Weights of a small mixture-of-experts language model, trained from scratch on English Wikipedia: 24 experts in each of 6 layers, a variant of SOAP for the experts.
Below are experts of layer 5 (counted from 0) of a mixture-of-experts language model. Rows are named gate (a neuron's input weights, with its number), up (a neuron's input weights, with its number), down (a neuron's output weights, with its number) and show model dimensions 256-383. Each number is 500 + 50 x the weight over its row's rms, rounded and kept within 0 to 999. Numbers have three digits each.
Before each expert's rows: "comes after" lists some tokens at least twice as common just before its tokens as in all text. This comes from a sample of Wikipedia text that the model never trained on. Tokens count by the router's weight.

# expert 15
comes after: " ", "20", "19", "–", " (", "18"
gate0:487420408483652496453522580444516553511527501531483529512425478505497473488489455483530534473554544414447508429476471559566441549474450526537634434521485558474508527410497579552565510532506582532488497482538535498466485611456538563611481546585485475485400504446553509508537450557414464555486505406458589504520482492538478422441447464446446507493475505425580433509459591516513594536515
up0:635463544544450520587548390555577502551563482547503582507548554485448496507502523561518486522520439569450484574415537527540571547545482509424440597537620377493535495509530467448457563477558448561460547492545484497559472525519548514410488545451527481470546484574492459509472489473550500425544516512364531563488486613478468521492560512505481536633521525545389460520536396549434354480585
down0:464445595447422508526504473558523496477591563540550420450465458452489510506421546478504473533464443482473558449533526546477425472462503537473442477435475500427494408523613460538423516517544554470550528596574442458578538495442470520536467583459567553529553481455502567570419443542504544516499447502503438499560498472498470519517541562531504458562589523577432503443543461403513485471492
gate1:543477487586511461428516496504402496442523492440538473556543423463611477434492515462475357498531476482485484511494413447581530570577526473476519472587486514409484601448545529476459418469537609496506499537528530464433552531455517596550522536497550437502468491502435497557506523489454598547481470476564523440493482530577507484501486498466458501547527483496479520481563526377542491369578
up1:460509521421464533569513527483568501567492498565470493433457566537395528544509498524521614497471532510506550518500576553424475429385449516535484509414510501602495410524463480509539599524471387506480494449469476540563459473560475384455474482515446566475556480473560509439487520530521406477534525505437485531525509454431511511505547487526545500462480520490528491546430488594467503635444
down1:454506525490485489486490422498555493561490483487590574532445543599532495491499460494459576565510549545445515464414489533559530561513539463530418505556537365564578434525399493466515516548580496507550514484513532522558533542484451495489468439568454386533453462512468514465570488544509493455415545527560557433573456476498570548536436528459517489528467473382536559506554496537541518492557

# expert 8
comes after: " |", " a", "-", "0", " was", ";"
gate0:496419501485505534525529528462469485525550536527553518545436467569455532511491485562515491418571432509431499518556459405455579588476466526562515488458463459538552553414523537618569476468467490494479444477548513542486441605610470577477488510547371530471497427580471514501494385494468524498528412459408577454545584468477507474468589519549433517477458419429479376455465564441564469468519
up0:433521542384509578525518490496466488455594550517526496534455510574416532555483491542477521426455421492484457548552519434446496529475482524561480453501427475542499572425532544603529500507484464460574429544449520485487457564570459603504528475524407563461496423499536494497514435422490610556551445470430593463556559481531534540458582525563394521438510422465407396493411520443560485487562
down0:468470445563490468467505560520493522401535483436526452519435565556474504500451389481559505467560550550473511519514564444458471540639545433578512447578523480526542498515513505492544374454520557497570484541515466527412483562494496490478408476546501496519576471560475509457434463510479464539532451486576553468543544584551441505510565566445540404456450469508603533578496528499458561489497
gate1:483473448452572537473413579478542503473464445508475425567406514548366482515461477493606510458588471506421537523432499589527519559407416511599477538534434501506487543586430538532525462434539507553471400480508566471419410503419531544562507487624448486482525499491517605558571533556503598406576433415532501398452550491499401452517491462469496484580433610502552498559504493429560547534505
up1:440499432504494554466429524545525506540399435527514436557380492501416489558532486486553517470512448535431572513448532557514488539395455495613455528535410484551498525581471519538507476473597477562471446458487532457471397449407505488465500483513419510507471525446533584574541509507466631408552446405580526426452539482557505477431540455500526474534462593524521527536527433525571534550464
down1:465429494492546428494486476455519480498571456562544465505455486526506537434485487462605553515490577552472480462514449495453500557488466509480503507512417450535581461487428482519495491379481508546484509522520498497547427618492476515494421537497460556474555470505432619487501491528436484369508562468538629541587465601498514543439437425459494552505491548460400518535427417494497482519437

# expert 10
comes after: " ", "–", " (", "10", "00", " −"
gate0:523415411491500512436499510537555508535576518510398560519479432540478491463512411494575452498520518583470503496546442516515539480489446409524541528542474630473549482546452570547507458449481529523490435387525568547433418570515542584554538522586389487506623548517569548570554453576436525509476471436470556461564472451529439387482428573534500538447427545424445423524430589441503437435541
up0:457529470478479447436442504563472525430502515467512536397489556583477496466431408562502467479568420453510537505455538392459452506468504552409569525457453483510532430535483457586509509523449518518535459480485475486479528386567435441514480487452532632484525573498420548471401496485483460438446459641403423513493539547368470531554511506492450474546494457541449537588453513433467437601519
down0:473489433543520482492447643464463486440558482485538534554432542431492424443578488386485510412538508475532565422486407485471534440517473482458427482545533564501508455443382432482444438456556467417532519487563527530528419447469468430487430407402441471468414445477483541578434556517578423545454468512515511560468524490445437406433459401488489474539487443581436405418434509502525515518490
gate1:516507477477619496511545477488444590474558436587553510503504432561574486576594506526505482523533499537469492524551498532497451550541562428646466594547547567453580505573519593465504460553547471580582529531467441481514482505531501508515574530570462588425547479500494621522527503537390540502539376495512458415479532502484534508497434529573511531504503545430452512460436495544530487515579
up1:481496491503543545509545462557419520442557439567538482501580463512552481572589531490484459555514464506444491536513506522480466493553584395614470607532582529475600483563543549486482474529530480600569566560458447474534538427493493436513571499512500573454507489478476616532508507481413529472495381534521440440487588561484501517494478489543499550481517537464461577449432472591513542514571
down1:456480543454508504511485442468585513502468412505501525579532414470543453456495534509539522593597566458501500379524526465453575442555390514523513602416473472571388457474573483496513563448480491518564481519539496504465480539511521464537466459564440514564513462551507458543452397426506533568492521523448552565496398602501525520519412481451530509561532486564419471605463513474577391542429

# expert 21
comes after: " ", "20", "19", "–", "18", " a"
gate0:560468471512486498462508513522487389600454508623460545466550487505474581479537527516554476440482533583416483513468523512561422612521429504604533473574525508499477463409524540452426558529585506539459494433451540497414556499556528472542505524504468516504475507486497463512463357450533516552471441502454463385453469497435607515431515503459488448502370591525528534484547529449579559501549
up0:447526487524515527534463441472515543402540519420543434504455543502540416481494485451465522560548486415562509498515516485475595406470574481417461542399459488536498510602493468551565458466421498414525489559545460484589446544446458514459467465497541462482506477522512533473589637521458479464543580490542531634546567501538421468562475475530548537478631414504486519493449468551436464468436
down0:512473462484531501555454502527567501419563538545607450536508475519529391558481516490554445538495493458476511477466496537483582439432498515552462538519471562475433398553466487572459517471564583449492464503491470464523478514588460460513457495467567536516443500509527515551497511486475443536508473528561522439473480522553456550495344531569567469432558445479482521494441551617540513532600
gate1:495557492563572479547541487555601506589474578541515559500529518514458520497482488446452444475511467539501591477421475445544591492434516542549604477521523490534534509409445556486566571505526502570538513425423530464507455493590566498476445496423562571443497447526564423491456491435517535540561556512534491543554433464531587513492553501538429451459542558515533466569520461496541496468580
up1:500439484507435556436486525413463511427545403426481461451460475522547490470503493547546538541498540482539399529559516567463438515511467436473403547516443477437481498588515451527442405507452493460457492557569444526473513489425448509553543516581440473524527538513481590504549483558450458465438437498459520425449569511504404493530434502457569548543424450478486548493449537481467516496476
down1:557496506631505523599410540460493525463516490509467609475472444543538460450465578564507485552554472502527456521442518476503546522522619527491536558491500480480542455527487544521436540481417530529535510456545528469493591516505487473558564517486477537510455560439483548448531524530497369462442422440521429495418525499517455448497492488482528519497533557413548551519547517565596524472557

# expert 11
comes after: " the", " a", " of", " is", ":", " as"
gate0:494498495589531475527468504503474562525480489483592517417583443460524501485535427487535374388592493517523507506568486516537510567402488527488558458464504485501518591502523603479500497450556585498528467555538575521535366509516579529482550497521514472521555425494455565582467492489448587614528510506409521558485466503507457371474524561498529534437506548562475439458573494464577492453507
up0:504496490566544502496491531507483554523460497489592492427575469477503517476565411463546383417589498527510488498544503509537502582401483519486551480463512491492523619489522615479486487464569588493535460547533580516526364501510596522484527508516510472502533452513454554589466470500451589610514496504441521535489432503498461378455545545495513523419520545571467450459577489457575497449505
down0:453516529540585538517534514467535493571511528512456465554470535451490497480519557543381572503501643471498487564541527484506422504428478475437537489484503541516553454585531510480593493556509504504466511543513439493399572425504409469431443379429527453448534615387559477417583513502630510472518537522458446457491505400429479518536426501486521598379557441521515562478480534495517581412487
gate1:495540481536457502477582504329594453471543521432469549539494550522481487520492463528497492532442602503543560567501551540513410443486479447427476453440542458478472566441546516471526554454459478444442531522498512490514493443530466536492517571430468506475432517565418554493515528461508568527565496540447530626543551517513571484546477485424453467385490491488413577561518462545512490501498
up1:513434479474530493518417522632435522540454480555546464447487457466523539464531504491528463460574413510472440435506411459456566575514517526580534585517455533506544436567486527558500414566511519560526488453561504504448483535508573474514478469558517489531568489462575476527496472545502415458405484436566479357506470447467427499463508498567555499593505520515532412465462527437503468519501
down1:521497576544504533476519498456584487490459441540523524478429544477439416454508494464496421473517561572405496493517491514475514475553500586488530472593511492461498508485502548447499484473469458525421560508553483535511420454462551482508294526468550488496529490461550523546594478457556435508560454499488523475551538453526494511396454493467580488488473512562466551503612462468528463424457

# expert 14
comes after: " ", " |", "|", ";", " August", " January"
gate0:590500517580546478457569497505494557483488627458563465449462392534437469512539471491532489421574499505509486484510465538567493525426439520581531577579444546481567586453490553556508522512434562575474447504524521507456533498544498501524398412471447536520487475604542494586512427491500521587512396463426534462478486491540432460360489474537414491488380412532446492466598601445497514506531
up0:502469496492480462462547497513476575422478552496561423473447417458440483535453430459503460416515476553522466520526482542582425468434450561575538613602456556449578443491484535541540575503473530571522444468517489496449518472526527502505463420539441522507526462536519511533575420494518520538504408504467545425464471491492412444388535510594463549434461447493496440449625546481503478539526
down0:527518516522483553523511339511519321494478474507484568527452479462594552543514548507557477508532522449495572551537531510447529551394368630546445577517501466570515548494615386589417462491468441494509443584493476563572543496517552449582385538491476526478467492609543529468409623510486468433502528475466432504503471552414495437506478477579651465483522525448523534539479512485588501514405
gate1:493546458534462524505542521507502592523482500498507457485387560464456500481524476481560494448489407551480583451526429491432494420479467454419521557494493442512457520463470479568429436456491534465510533518489476465439363549493528526494529455597508532477566449537623499585483568519542591523519448470523433572602471527481514467492499465538418565483530544493469450514510475520503506539519
up1:539484528519549493464484497474534456533517521470504540459499417519562473503477529530460462533559557441539455540471493536514527570502479510654507467544475606489590536525535488484551558486613470520493550454515530576515587445516464442521449559372481398541477461474438475482513453483423404463540461530498532456446535458511441540461490572484558483540482546490513466499448527479476498417528
down1:572478486411521538483554378544581532449542525560471489523496528437431510512576444431576452513537472559491517602456522478522498488525508471536475438464558509551598503412540574610547508469505534484469592489510542454539514529414480440493512412517467531519485503528538551478521460633454562489457466611499466423435478491521490436514524609574500486483585469514517451386470429393459449525479

# expert 20
comes after: " |", "|", "-", ":", ";", " /"
gate0:458466514485487475458571446479553578472489501510574434523462483489494573417553525529536554461558561440518502525498469496505414512548423484525414468494460489438451423600587471682505456497560563540484519497474541394478467562501564440479430609536469501415517516491612437512587466489473543511530441428487516407538403507466500545483506427421510656510494485476524458514542497503531460570444
up0:468482520454506442535552486524530519477541509491556466539529514456487570424574541507491558514492486411504523574489452516439409513560466479504437446509536480411403431584553536620399488483545551531454472522470594389494540530417539406491489543556512528357492542511523447485589481459529490445497511448482559454534433519408495550475507382454526594485548504399513463533526511528541466579458
down0:545539505552516437465551535462415510479561493527452504562503633456517517468391560556489445539435632450473501493451377570492433474561572471423469402533431474522422589582514553494546431520557414535537527438470519493460502485566516603503567533436483455573438509396471547489514455447503554483427500527542487506475582557513545411459564490501497501485572520491485529487518435521447596604445
gate1:485522425504478432484394476478396546431433513502580531550482428475427532578506448568510517495533440460434523534434514442509454512480457429550526473528408495478474528509470475577540437547539480476445456542474535575454501508383519468469500536527490521458506489536391629572555473458398533551531470517553604488539555507447494528398423485523537546525505448479438583503529478489511470504507
up1:489539480453454446499415444518390571423418490505585497517515422456421493564462456557471515530478409442449506564457520453491465509458478427531516433537407485461437525520487472506512490556525466450460487576458513577486528476399506444442495560461511524458491496532396562508573466444412526526565523558568580455499551502453543572408409467555584565510566445472465609471548456452498482533513
down1:602432499477570495489499436474481519483627525378440538497450507572500466523605487542498382450464573513534497557418535479487478545490563495422525445512529502502520562561510465470513478525488465445482518492510501528491484497588468593520481437454563421544510522475506564506483509519659512541435531547468551527504512431455396551414561383498593423535548400454523547526500505503605528512548